From a checkpoint of a small mixture-of-experts model trained on Wikipedia.
Size: 8 layers, width 96, vocabulary 8192, 10.7M parameters.
Experts: 32 experts in each of 8 layers, 192 cubed ReLU neurons an expert, 1 pick a token, a sigmoid router.
Training: a variant of SOAP for the experts, 387M tokens, 5053 steps.
Below are experts of layer 2 (counted from 0) of a mixture-of-experts language model. Rows are named router (the router's row for the expert), up (a neuron's input weights, with its number) and show model dimensions 0-95. Each number is 128 + 32 x the weight over its row's rms, rounded and kept within 0 to 255. Numbers have three digits each.
After each expert's rows: "comes after" lists some tokens at least twice as common just before its tokens as in all text. This comes from a sample of Wikipedia text that the model never trained on. Tokens count by the router's weight.

# expert 15
router:078105111098147206135123081070123086149122055122113135134091130095174178168085133173120198147093169120121117130189143158106122169075161135117108162161147119085143155095128104086124109168107119129120068150148200148136147155114141089160137105126170161138141093083118178146099162183109151138
up0:104162115142151131133106094129142078073126167137140041093131123171087078176109149085134099124124105196113118134114136165110112128152072122147126105083147121104156088102127127150139171184077108088110122245090133125129079139080163120115135119078119146131135147170189124146109124117143073178
up1:121142168082119159128175141108103109144094139067139104128106147071104151141136104098125078148128192096170114178099172172115118102106193161109088130155140164138168181080123073091136106145125154157115089147126111062106154114127118108097079105083128103130155053106117146126108126093070185062
up2:103098145084126164140169081126131115106106110099093153093187169085151152147082140101150133141155158163101090081135107168098097120122103094100136104154106122132109114104049154125087143156113085195085135157109142162151121154122143071144043100082157166158141098079078132172106197160092134115
up3:123142143147131110177157119124163126171125140102145178151145132105101191093065133074130148164108172151087133143142160151097095143140106146113167125123169116113146116115100077144104111158079098147116096094156178134138163146165126112085094127149166193183112117092081117243084076187136156102
up4:086159124087131141170156124139126102144160145123160159110120105099163146135167121100066133084126202092154161156124184202134076151117132197109121091178141178118150159153096116140163134139141165102154138174203173126152173149120086069086128092091102165122121094125109170132101132124106195100
up5:166114120136122069130131106123127150157146151154087165112074174127109119138116202083152175107131134119075179098110099115086083133179123087087112117117132170102147133109167132147147171167092171098121162121136100116193095122104135046147082077092140114106150155113155120188064176134192126104
up6:133164116164173131122154101148159050087171127111143086122145068120188155144118082122145157131124152135130069145184112120118145124123158070109128106137155151118138162088089087138145108133171158174124161147062138082133121171111106093074154110152073168083113073107113163164204123149121180170
comes after: " |", ":", "-", ",", " of", ";"

# expert 30
router:092093159118187124119135175112127131127111095126155108091134088118172140141068139116064127153110164154108140079170146141140107167124199137116177131136106109128144173090101131151097111169099099151174129148196165096149137176127112113139128111057137160138173069129073166124098121114040086188
up21:098113150122195159124116153112090089142083097135125101082117135078113088137147097174152116177126105066108181080108102098121143096091107176126150098188140113131153194129122096185089110153142108185132087153142110161109134111162138176121167129089107136133158133110107138095132026120125208124
up22:058128096130153140127139148110172126138085123108130081066118094162122106106149130104099118131134113195084125146137081163085203193103145124129109208135122233081111142161108077121135119190160130119132147133147098117148107141104119113187124132106139100167062172112095106143142121141108178147
up23:129146109163128068057152112131155185086167125135119130101171140092143129174113134114155098119138144182101169120163120106149120116129156145109126029175080159105122185135137145130129085175134148177108098196178170137120126184147158138119139066107126126181081135182117109140136174123070091127
up24:082095106162097087098164110049148147103103106133128167047148109161152147169113103144131086168132206122119169164087168155134181096157143146191129083166121184133107101080082130183100134096153140133164141145152109096116138135173137134152181076153167099147117106122138114119101128124074087115
up25:102145127095093171120147150104136138150124108137153124101122069133142135164075136156100157125106156140145126132152180113084107156109129028149108153131164088130206105121158064149142134170127105139147056150140132128148150157107185085144105158102133123164176124108056118116076140233109154157
up26:108111135082173094176166095129137168107117134108172070167121077096088161105108121146039071110145129121115147158175047109093123127117126112100115102142135174112131131183118108139143170090133115180087105104163087190124139142109178145199150172090091117140162123153104126139133139102143079177
up27:126155118115167128116164140098055103146143093122154085148098138133134135125124077109111185125080124169143150144094091112133116124105102108133171138124112128145114109119080064101104144107100107058152104173199142149125215116227104171130110167157078163129149110185130132082116183165088123146
comes after: " in", " at", " of", " for", " from", " that"

# expert 11
router:071084081133170123197162116040103087168131131091142107169117105103146151111096127091083165145107130147064145151204108137126156128086157120115137184158108106098165122103098140109101115151160100137133093175092128082108170157091112053150103115129134108131123070066116138135136173124122165158
up32:139132048198106150125118129153176144096108105133138156151122174135183107095107152137096141121146109125138159180184039107208109143094161131154168143157124143122116112145124138105075194132116151130071063122104153088103084126146202144105112153096133156181104145119155111106110171151169133145
up33:134099135094113065148098147133146153135081146129100112138110105168103143131151109089148141086103086118137181110173094110100180128134167142158172100088164143135159137111120098114159166130089098154081118108067119165044166190121126135135105055139078149170179132138116136062113200141086176153
up34:172105149105159151138173125146152132169128106162114106195140177152215143217134138119123177164165105122134113113131060123116156129107132077094131103184155122099150120070170128131114083121122154147113159152123086109105115145065164178166166137133162117159185143104077162194145103090136124132
up35:093159114083141092151076168162097180125139176153108112149164147134157120124142077103058167117138128116128130141130086173180181065131069082100142154097112107167085180098176132101088115116129121161188125148149149098123101175165156135123082117120158136146138122092080124172116195173149142180
up36:160165134172109083101100113152011120202139098196123149142181147135194104123143181129097143145150135133097140106197171114145146139153138112120149078159167079193162145124149117134116128164092103108084151112076119114145142126117139150116188116127148140178122111113132144096189153141083122122
up37:184117131159132166128217125056159112187105141095164111148116153149089099151116100158079110115156117156113120139189145137127097112079106122160116120115124143165054160146149115140082086131116127063076078179123103109090151127095146115182121178107103143119144099117063178117099077095125154105
up38:070161153134165136156130146121046109147119127110187175087172121099108174061142129049157178181131184092082125140131113130147064139089162190111130150091155122111142198137157130126109184135152107135152118097139177109161131137145091118126166150087107132110086161101156145120155170095143108123
comes after: " L", " G", " N", " g", " B", "n"

# expert 0
router:095138120068155143126176077048146114179129125052133131142138158085176154135113125149082147180093161121126125158158161159141160166132158154113190163147160132069180136116127114111141121160105081144110119163131105082167145181103124104132147081107136156129168097086072139178063104168112093139
up0:115112106099116171155084145119122111115197072119117131169172173127166172166121128135142148209189134181119122124186167196177111149145104154150174072176170126159128156118113150094111168125109088117106144093095082083150138067137142142151150115125182139108175122130133086193149094147122134122
up1:143149138076170131096081108134136150159100138126176144111060127133161107080145117076063121184106104172117135146067125140072067158125150090162177128128089135106141179106147156134137093124121089075089170135111119140151125049135119053161157112102128166095117120077109102147084162116076130149
up2:105157142132106095183119117101111149155143122149112130119154145146198107106115165133129089126139139179115108107097149112098067090153094130162155120124207130097132081144103135135192112175110140157053119098106081207137106148175128154160116143113124135201114107089120151078037138168088150160
up3:098087098159161121111133107155146118146194087127176113152114113078153136075180129179115142167105182087042104137146187120119129122126086145136132155178100128133163139168083118120071113153107061134178120162138166082152169144066156133111128096106127172087094134105149146087094074164127130103
up4:163206090119173143145155128124114099138120100134146145187151038108154210088120118152105109117160176110099152092082099157135089120099120144128113112139115054041124204135164161124125103107108157168090109116130106088174152152102056091150114142123141103116118132139114113130119083099156146108
up5:143132182096135132142075137112130074083113158096163170116146127079180107094091113116125094131108116181184100139158156079023113143106122081091136108104130133157122146150108100177102186144090146133078123077141134193092140100095191150184113102109105136180151138096091144115114143103141107097
up6:108191140175120072143072087111132126102114147109144119089120161157126198099148118020139162157150033132145149162089113117104056127084093166146127094119154142088145147137124135130068093112173122121156078133119165087125128161147115126131165110101163166151157120143135119137160110097188099144
comes after: " ", "202", "–", "200", "201", "199"

# expert 1
router:068101150096142129123159121105120087117101137134148161120094083113130157107122155116052163195150144113090142090173159124105125166136159168121098148202164103152132131107125117114100074183105137162172094163158154129131172173135164120135149105067134159132147082100114224147126120182056098139
up0:167097092092140123169154089117109156143056100123125149198088131101156141148136120106118153093159136105117159126140104163143159168110149121136168144153107156142144134086036110100083089148101176130150168157160145115042114167127166031152131090071163168146127108125103148101130131142081157162
up1:124109158140118098119092096160171096156074161148066172110075149138132134152170102072126152173141163143197113107089057146151138167153157179138159090139126167129182115123094125127115060130099107097091103167159109092107110110089121207143174090066104146145091127123123089167109147112121092132
up2:121155101094144113113135121139143170149163104145155110141152111092128105095106107121108111155092235111218123127155114107130149109118149152063130068089146107176146110136123169165120134121106127180138150096173132183152151074093089112044151168173123156178168139136123137121104132207164151135
up3:153103063133126163132158186115111149147116144087049089089114149112113170117117115132125171146096095161059152075151129104120072133120110103120152116113148140181125091192145091109100109113131156137186105140192042174109191088129130143132141127125097122161114157144142102109163131167112113048
up4:078184128145125155110130133084119077125125127143123143122183131138168200112147150098088113114148161111104086087156118110065116136120107125113140106130084101086191128136122168101176125216053122191134080173144171091124155154071125151151117074097099181117119180144104145168109142131094109125
up5:107165160170160112155169125115112118147147142171116030149118112162143058153155133135134145122099151123114137081112140076169086080091109090062096152137141165111124097109150151098187095137120141184185135153097125109114149165076178138129169196120180091130173102150139113177143148112157150172
up6:168146141104176184148097148170122175133146078114115086112070073118180174074164095147115155120076103143107179123195165142130071151150137130159119142163099090103181151119135095175139108183110071116138114105160154109142165139119117134134134092087131166098150116118107094127147153123023135111
comes after: ".", ".\n\n", " is", "==\n", " by", ")."

# expert 5
router:129105122124149134131153119110083037106137088125168199152074141079160158101085150131067212140069120096133144147142128141158132114082190170133128159171137117062198174105116113142113130140093084128136144124108150127127144155120109108124209092088116124173117091127143105115124128120117165183
up2:131089086075095098090164089103108118113081140113172109076132111154122117132071151148154137159126166105104114135045134128178080139125130131116157115121132207151113129137168101188153149078101124086107087153112119080161083110136151152156128026150130132108134067121153117140072194106113134140
up3:125118152079082150107136141106133069128122159117174147098155066123136152171121080108091144107111148104121138082138115103126149184089163169123119191137144111098153134113172155150086111122076108162156120175116149183115130139155142086133208089127089216160150102124106126154038070133159149115
up4:117094141107096110164171095067149119115096122119113147094140109094157136148087128145060178138054124147123168197119188131133167145110135160146147151145137134114127218114093108163097138130131066116129105143192120165146121173096136100110169124108142146182146139065145129184111127175129200175
up5:154136155155115137111103059088077045189086078113124145148119160108129189131116122159133158088137185084105099122129134098119121193086147134154075164128140069132142083103151098204144112181174102124150109174147114131099133126113159112133123087145152133110098113140055156151111088120117067124
up6:138057130104157138180128133064072171112115110097081133125132124106170136131086137087103173113131165105077167166157152081099088141136197175098160136171116124154153115082113188137119114124144142092137103151168163126106098176142125083151155064080143192145127181071107116143117120142117109075
up7:135126119167117065087081120123131105086142185128171140103125132114137189154132185149135145094157064179121092085087111131125162132090137166104168094096108093132109124168147142123175103216168111111162104093114122104087140084154103127110166110111136143127147131168109056124097154227150110149
up8:109147148149175127167129080129109110130083120141118114129151171113139142119133136156124117101164109160175082123142133118086167072133232139209105107029113155150119119089101149128128067125129155099142090155145171169115165097177102175172095153137128110192170122175119123161085143135152162130
comes after: " |", ",", " in", ":", " December", " October"

# expert 28
router:063120126103127104110133102090121090135127106144120149109096141081173153114088095135071166156085170104119145112164170148123129152119141130153122140171161096081133160096130093115100096186078107180171071202139183109153145198144135107167112106104161180168130115125070181183088169134112127142
up2:099130134101092098155076086130086077110147138198109130135145097140128099168187073145089078137126122101165190135122144164133159116065115155152119088114146114166106134100078115110123128169107116144207125203142139168107124138124171155099078103067102174139147128157157118159116177110138203117
up3:141150131078210124183145090130135138117158130157136156098100141129158165116091111152045122133083144115108141112125124112168105159111125140159096137110073181083187131105135165124132082124147092097139132180154152189172134137115100088189170050087170186162115058139106091141121125121143113138
up4:100149142149146127171124101134114162094117147145175096154097111099110053119136107152108193153104123166134182080124089065131099120168137156108145162100117145095132118119068118104133120064086139104131097157231134152178162167122134125121139156103121180101121171153134181120042147119112164078
up5:168073183128141109096130124155116154160136178142076152105184095118119192138152124140071143123132063093094128167127144129124118134171097151136097129166089149089159197119143145109166127123103084070172072177122102102145127112193186150131057141107136128197157110158105138144148076138096128120
up6:152084109150104109167133136105155151139191166125136131085166102118143135128115124153091123085065094178085163114155143094159168104128176149114095191140086152085132105118128122229192157126118161128159133183121218105108130160165159116115154155161112114108123169096148095134168148169101125080
up7:089108119105141106129102153105115128082049165157102165154116145154165180166119142092180109134145084129154147131153143050123099173113122135145036152166083159109110073080069135120073105059096149154155111128126158132106096105155110068167112135129101136116103140164080127145090124126123067118
up8:144134163063107161040107177206105162164134170096079131118135164113110117110156144145153147104097172164181130146146148126032156099094138084114164127137117185143128166122120105158106151174114138109139141137153097169162119188146139094092085164188137108147170097106099129172131108137102154144
comes after: " the", " a", " and", " to", " was", " of"

# expert 27
router:127096115112123094141162134109128144090099114091142170165075079135130186107050107133028128177106168149076154096127154111093136191042151128143123109179142128129129144106128097114101065143105145171185125191132152096108133170149148123170110115094134152152129093130118169165103133152099114165
up0:128142111162116128120154130141136127086118135108101147157127110098074204113062157130143103156078135123102127163124091141152059139145088131161146104150156093079145103106153034196120133162147119088151138149091159136090088117098149143161215156139073131113119155153185188105078104129131124179
up1:161120154082146123145088127161056100106117176141150130167105172150092168182123108151097149108074119120090091128136091086099119117102139070133127139103103157126087094147100141086106184165114069151123158112091132121074135072137135089107114127192128076174129154063088133184140091145142199106
up2:164146109051107160175119099135094111207181122160175107132129147110156130122103046095082124112129152120109120167136185114148062137153157110138137149158147105121149143135131131098137115210097089147106105178178153126151155149120096111141144069149151137160059094108089188153168169147119099108
up3:140105141162161144146180134110174122147154105119117105125132090127150090123136130114153058085133201130114154112192115133128133096162116086106143154116084169153136143131123073115207162119102067137101150068146150089102065088086061140113127142152172107126124073103148147138180134048119172093
up4:114113106143126106071140114092095112118189126110163076074154161123170091124106149154103128152129097119115119089138135127120164124162180104135152193098154217106177203079119098133090092106184130152122139115117115146140163136093111116142196131167139109141095133080188155158163120160111076058
up5:125097110045135169143107129113155089191083137142147121142140162172115185142062084123164125154082134109102147160142149132114155128095157111124115167119113127133156138115146073166149091164105142146125094157151126171151140207100186055108098092086187175187163101128124137162126143178116109173
up6:102125128113124108166139132122150170127214126144124078137086122161162085111081069129154130112134148125103146129135105159196111092128099127090181161118099157153136109060100098128137111132117080096112148163150149180148138123095115125177179213204062119135104131087197136088121156120096112096
comes after: " of", " to", " and", " with", ",", " for"